{"d_expert": 384, "hidden_act": "swiglu", "moe_layers": [0, 1, 2, 3, 4, 5, 6, 7, 8], "router_bias": true, "lr_router": 0.000735, "attn_scale": 0.177, "init_std_up": 0.0449, "init_std_down": 0.0, "beta1": 0.95, "decay_shape": "linear", "batch_tokens": 65536, "doc_mask": true, "dataset": "wikipedia_en"}
Below are experts of layer 3 (counted from 0) of a mixture-of-experts language model. Rows are named router (the router's row for the expert), gate (a neuron's input weights, with its number), up (a neuron's input weights, with its number), down (a neuron's output weights, with its number) and show model dimensions 0-159. Each number is 128 + 24 x the weight over its row's rms, rounded and kept within 0 to 255. Numbers have three digits each.
After each expert's rows: a language model's description of what the expert responds to. This comes from a sample of Wikipedia text that the model never trained on.

# expert 38
router:092117117120096119112133162133131130142130116113138143185151143116122116130136144114111073133124123152119127105156146136184104108118067133114098108110134127146125154133173138104135101133112106113163114123204114160132110137093129115136129118140122131134129123134124122145122151155134125161161104140130124144094086128096143124096125104144108028119085124099151139135149079113161123108147092100163145147110128118106109115096129122095128117112183093106154118149156140127113121153089072
gate2:162113128138113108121071087133125162105108143128136143138166147119142133122146143092125128099128094133126119168099102137138150144073115086122152138103107078185090151102149162151135135174177106083111173090142146157069121105109123135129113142190099145118123128144167125124151103088116134132113107113139133098097132060125127105123138142137164110131133125173138126101133124098141142145147140127130140128144116130141142109131140122097091114129099120129144113180145071126134151125128108
up2:126175135166131107147157171141105086155139125132139125151095139145116124172130105126133126182082121080126131103146128141167123112169098119137145125113133131082157128143152108110121124135085161130140132187132093087124159130133124129130104139126120127121159156129091146138097133179112137117152072126092125114119099137101159141133142135088092114112125139112172154132094116158148107100058107133134176114133105156103135124141100128128117107133169128151116077107150175110150147123149138
down2:106078121126121128147128128140094084136105120148117164129092126101117091131127148119130093088113096105143105139128157134089113124135080119149138140103128158141092114164126073093156114091100131133134131147105125103104156154150149100108140124160131178108149112094100143122129140134095127153162092115121159159146094110092167169124125148106144138086084107139130112124106133110130132142108136109161144162148128116132083098137084099123170146184122107085107154093138119135145074118111137
Description: Final or inner syllables of personal and place names, such as ell in Marcello, an in Reagan, mann, berg, ington.

# expert 28
router:079105141116131104143134144104110124117118142126121099129177141124113109149125107166090148120106114098153105140131124161135129122095128123163124112092099128163143165095167145139125121155166117158094108131153114168094143129140134121180118094126136185139091155135111157155179138146107138150124116121129125153138116130091127123136103115152123104150098133112110149102131159170147147100131101131094115128091124118082110152153152109146129087105090132087118052099143093067125106144104110
gate1:088084148111136138162143121130077109169141091085104131109158086121126124101145131123148114137114136103125095155086092112124135145172126142096156137104132120140137151122085165124130110138165115108141108135137133157121120109156143164107132162096089143163142124147128070125127145187111180159109082146119172142095151123094102152144130127119123139153134160155122116144135088161136102145122142136154111084138142114110133102155116084125140126141108123137113156116105106069106084165131132
up1:139112139183134109116163133122135161128130099115140173127101170112110144132129110125123089107140134179146143114151136131145154103148154143126101154137135117098137116141130131120137104118116131141101120121100131170083147161146138161076114178139135097147089069108119135147128162130148106083144094117152094151112136151151132113123055148144102105121161082142150132120129121104129151156133078114147121128092148094146128149087099131128112170114150092116095131180134143176154142132163122
down1:105082120115135150162127094142151105114142121115130144135119140075103170132115112133127106112118116158148159140116118157081100128126087114138157152147092103105159158128097114141169175103133093199120104123128128139148150075160145086112096090100114099139127120102141122150133155130141137162112107086121102094163147103124152154164144094122123144137096123117180174145125098107108157112137165113129122170089144127102153129143116119128151138126180126135150099111139118149130133089106109
Description: Word-initial pieces starting with a capital, especially F, in taxonomy, technical and name text, such as FEC, Fab, F.Muell., Leg, Atl.

# expert 9
router:135103146099138132119164142124096143108151116128143112145135122121145080142178152112119139136091149167137079114184116171150102110078122136146110131129125120156135106099116100160159148117118118133152094141134128174115121088121124114140142129134149152135082111119141105182116150134135123138123115140095116113108082173122116131120141090121091061173099128146114111113156104192133131086172127132139102115161096117097088155091158134138140147107105122104138132113122143126147121168087112
gate2:170118135121080130151110105110120092182149113156154121096127153147160124133153119069141063130168155143117142147164093129115134162083118116106116117089072118157111149129149150141111140066110143130164122144114123110134148117193128128149121141141154145151115137133173112125111117135114156093135152136126104120143120146102118132164128123091108149102119109150113157152107160167123086107104115121117118100138061096154101144138146098139129122166101134122085125113108146120116118143139116
up2:126127145127113141130149091094121125118118100091099067127117132102081131152121153123129124110163152115112126086122124113150133139102060102119123132135091143121067136133156163117103155116151153134155070123178118163137122111126168157110097135118139128086106135135128126112094128120106132144156128147090111123096179105118132111112149101133170101127122169137122063124126136141110128125148127130138120111142119155090158101092090124114136131118111137079125206113124092106111139121105154
down2:157096141118117175138147127146107124155088134126120146153128136091100118136109108129130120108104173111140132091077132157147099129175100133076093164148100110089109139123153145181144099114138150169113118114121098151159170089104136101112108130122105086100098166123135151097136150153106146120144146115132128113113118126186137133136144106056158122106117115158128097120155152164130126118107136144117173145141155128143117105125117110075171102099121110161135141107132131104137092110141151
Description: First names and name starts in biographies, rosters and royal titles, such as John, William, Queen Elizabeth, Sir, Paul Smith.

# expert 30
router:126093151143117137122154165107076152143179119142137113146170156107122091138152186152127108121081101113122141169094120143142088132112108134121130100107139137130126106116145161163136157133160124093126096097161155146137150137136116121136121165118100126114133100107108169135133150134127146133173110171154129150144076148098100075111147114117133133130100098176168095090112126104122130099089122137108100111132098098094123190103104102131163155104118118155131133135102097111112137154128132
gate2:098150138086130135112102131148120176089107168168086094158090119131115137127148132108096183135144135139083109112150127173122156128137116127084192128145102138151114152108127084152125131123115162104146136118117097097140121125094095110172128091154166130141152120121104139129143133172147144160104148133141142106115152161097147097132146119093158129117132081131130112114118156133148096074152130123157127129156106141098080092126117126156115121109115092144110101137107091105129151174129113
up2:111137121146155097090096160093129121128121133160117142079132138109163149164125139128124113159165157127072116154112154178133145128157140134099108123147149117121137159131110141112156115137163126121090131116173095159170127095126107157147146141132162120127137162094116136109127152125162115068131100144184124143102122122150151089119149118118101104187134164131115141119109135156124120097144112116111116140132135135125167111072137114144121143129114123187093061085115102132120150165121129
down2:133133147102135182077130146081151124147132167128103107143137095123126156169160131126172142118099133118144151139152084121123075145118121113133131125143113117125123119100166122121116123143151133135128131139127130118112101141148133119168131146054163168134138109148156130145139111172122149132167132050147148135151161119148136137156109096160163086110117167104135143136098113120115092086124077124156123120132115128145108149084119107115126161129164180162129150102156130145123091129167150
Description: Medial pieces of names and rare words, such as eth in Swetha, air in co-chair, im in swimming, and CJK byte pieces.

# expert 7
router:103125165121121155117137173100115143132141097133131100123170171132126139129152113137117135110121143149146103087112145141146133107119104140137130121058134143154129121128116157063125100153137122095129152150130123118101095096139125081154104098134161102126095140130124109137131164134124122177130132121131131110110082182119137127199112107113133135141135121176145128106131116092100099121104129135104102143108073135146103127075189112118177150171120126123153123102144136136098090174108118
gate2:100121110133076163155113116136153131106138107133140176125040104118093162103119128156140109107147100137111128125122168149176107139136105082182129104116130150140173106107123140148079131106154116138126121120078094131148138122127129141123104131139098111118122137155128131116174121144128105146137130151131158124123130094106158129067117165116133147177170104131098111101105085158133153154133149141137156106152138180168093142104108147152136126108134140169122112115153147143146102140133112
up2:161121148088162126119117125120190097173110108149139152163136115110133120144120188103113149110166113102094165101118112131127115105149123141112085125120159145165101107110169146138103157079136122084156097125125126142134143104155113097147143125123111145124107129105106118075118101172120139146115161110127147107117150120098104112124123104132152137108151108122107183110131095132154177131129165103117094116155105124161118128143161124180122139131125165137113137175138168130141080141084102
down2:134146203099141102131127178128121095112127145155131159172086134134114154091110113146140102150114141169120103142152110111117127083075123130123102152115127118152128165072148126122120111116126114132120138159146142123178106174134105099170139121138131136129148120127140131158133134150137169134093108142162148124144137125136123153108139117176159117169119125085164093124113085135161158117120090098110130069129146144132071131130152135089115126101120102181117116147149097143168129114116135
Description: Field names in infoboxes and list headers, often after a dash or bar and before a colon, such as Died, Occupation, Coordinates, Genus.

# expert 12
router:094139130186136136107151129123136126128133137136179127125163122162142114139180162155130077133092112127094129089135089107138143148111166090135126155075113157141136132088120128126165125121138148100125097128121127162103109144139113095116143117132169153130116116113143130158160113113117114182177137157133151135138101151130115112126123135085150098128070172141130100084143111122178099131113098123114127094104141133136159110100144082093167144175116136134140150127148121120120092175109151
gate6:147094088073108115135096126109174161152107117137129124134154158130133087130162127109129125106091093161103114100154118125177154137110158175107140177133114159157157149142146151135086108165090124123119124162113104095151107122153121124132145149122186114112144147173128141117120129130158107125132136139100122128069158158147085164142086127127091149167159116122158126114162129134107073144148161155140107129122076119143102134129119151114092132114119146119134128147146097160152120114140144
up6:125083118083101146087110080118170120184129150147117128113136117139102118142111106107115116128113116162132130096145128141124183084108142144140139101134078149170152102127150170140114114175125142112087129154144139088078121131132145174125128135147125134127115115145142120159115172139123117142155117129153178129135122138130131144110143106104141134100162086112137141096164172135136077130116170165141082152117169157125150131140068132132107158115108088111135128123109097135092098134128148
down6:131150109122158122123104101124127097108148161086164116107142093141123123098118163113117167129128156167072081164160106145123140141129133135145120090131107163139122078111132112129121106129107113152133093138123150141119133115139128118117131130087125134128173127141120116149144155177160112101166093090129120116124128177149161147116132160157162063168106104138113104084126122145123150138092116114117096159155115134124096115133124121143114107097177119148128106070149146133169131072133085
Description: Colons after labels in infobox-style lists such as Operator:, Species:, Population:, plus dashes, periods and commas in lists.

# expert 27
router:097138148155137159129120175106162115109138144098130105177185141172131131132154141113144148087094126151113156098129134113167138095145103110165129126103088119135135097116161122124118103136117113125121114123112166190099132121153127114127115108127158126133131081119140144134157094133113119134126118097112129149127092155109133154128107122059127132166108198132115110120110108113154127110147126099148153111107068143098086121105134128129169163156151104096145137153111085118134093120082146
gate1:104136101157145121158108130120132121123167086098137164146153135145115099181185167135117114100094145094163136063115211108113153130160134143112120118125121110155130185119123125148186136147125132145102124160087161142152101135134128130137140114096096100110133117142111140131146164097134157168142161114104135105113133151125150090130128159109123172134114119121157158077141118106093145130134158114174146119126157122118099139165125123108151135126135151099154094149112129114139150123101132
up1:109146073146141128125141156147129123108154107117132135116129140135139118170170154128125128111094125084127116087096170090096127102181130114128122152118142115183124130112140095124187136149126137142113163139110109155150085133121110126148161125092103102115124105169115139105171159113137141166134163094102131115111085154147155086141121155110119148141149115100165156050154127127075149127105132145140165155147150111119110149154126133110150144101119160121163100091107136127157138127122116
down1:127134101143133112135124165183124144115197145091096113076109154114100073145118142135108141103187132119127121134132115114104099114148105063125118139135117113129130092132154110124115117096151161157130160132140139128173082159129167136120147112100119103139118132123128132123136085097164141105120127137125109155148136145163072114156104110120138132150132147121103116143086146072103081076115150090113130131099155144161125112113140116112111102123100086132143099117106158109142126116165109
Description: Line-initial pipes, dashes and equals signs that open table rows, list items and section headings, plus a few sentence-opening words like In, When.

# expert 20
router:119127131101132108090139126139111139122144123109123137151151140137142100129151121114138111136119108133103131118166134139128095151120117132145109102089109163122155130093177140093124102138145163071131094127138159180082111102109070097122147131138119134108131131137121130140189097157104125133153122158101123149162081171125128112115111118132126120150065191159118121108134105123098151085148125155150110131121114100097123138092115109118131124077128117139156056125129103080105098158092123
gate1:166130146123209122172114081137184116120127159118145137152112134130112097078169126124149119165143142126164099126092175105154150118099142120144137102144145142148126114158123149126142126140124138115130129101148097097155150095098137121102111088096088103107143136109151085128106110139100111130113124105123164108175133138135154145126138112140160111150102140128126159129164155123153136182133136104088167108170101086143157124119126156135108155166156098112108162131092134122161119122126101
up1:166154103120181124150132078139176138145128155138109108162095150152115115077160115109141100132136146101143135103101169107096135132107123099104148116145163140131113163137147135116117112130108132150132132097130081122155139098084131149117159060108132140147109123123120120100133138129125142106122133082123155093157152064116129100128145091156153106133104152108118165129144175124110138170171125143107127099139138086150151139118141156138085158134124089092117151134082123107174126134116130
down1:099141133133157139156143140150104124156102130120134152096144118154116165145106124083137115136121112118094160099128162088145104133155123153142116132145142096098113152113142129168149053132124126188133111115095090125100075120125097130173170131156154130118107112138154129120140149113125177126098151157156111133119155164117137113148119168110106156134133111098118103145075121093136065125114137131133096148144140138099127153131147168170109104121106146108148073116112112099126142133079144
Description: Pipe separators between cells of numeric tables of results and statistics, plus semicolons in lists of figures.

# expert 4
router:105131100134113148080140132145131113123146132093125097123161119111113098095147164126118123136092098118106088070141147142162100137104122101168102133124084164159132102133128129077173107163143148135161105131188141180115124139112126114122154156109127125132126125102119174146144112128131106180132130139138137121170106156111131130107140127093118093145072151167147163079139113131140154106130129132132103106098055131088126145125117100126145132115135118123149102077123115116148122153096109
gate6:130115169131140163138150153095138138131169134125155159169111126105147156115113168082148125130141102152121100129141095178143149127104184173164130149109148094122127122125137143120158109116159112104131092154095118146122102134129149115139132119139124103112121156142090109135133179099156111126127104159195110162138082123111175148078103135098104130134102065105121127131139089154138151102126158117148117180142092123128114154131104113145135121113110128149131134134119115108120120055141116
up6:128143174149105149121119085134129113130172133118145143182155110095123131126083101153128141138138122106125089152165144146121113103134164132129135159121149059163145126141145081133110080117112093163144139118138167111124132117141131160135127100167141131136162136135136110140116147126135107098160122192112112104142111154113101094151158110096144113084121116120115122137086175162132071116120112117153085165130144160138087107155142135144129126150110182146128105109140125169128123145123177
down6:109136118101141147126174116138105069110124101107128148112158101122105106083105115157127139122147146117139115148113133097120145105132108171135147190182145132172120108112148093125153116122092145130131144103154104124147121112119106147084123144152131106081146163149124104129098120128156112089080130123132107119111123170151144103152138097138145097121152115154150086155117143180119119176142168123119114063120130144129164095129148132100114138114095144129137102178133169116153116180147122
Description: Prepositions after a noun or verb, chiefly of and in, plus commas ending a clause, as in onset of, moved to … in, with.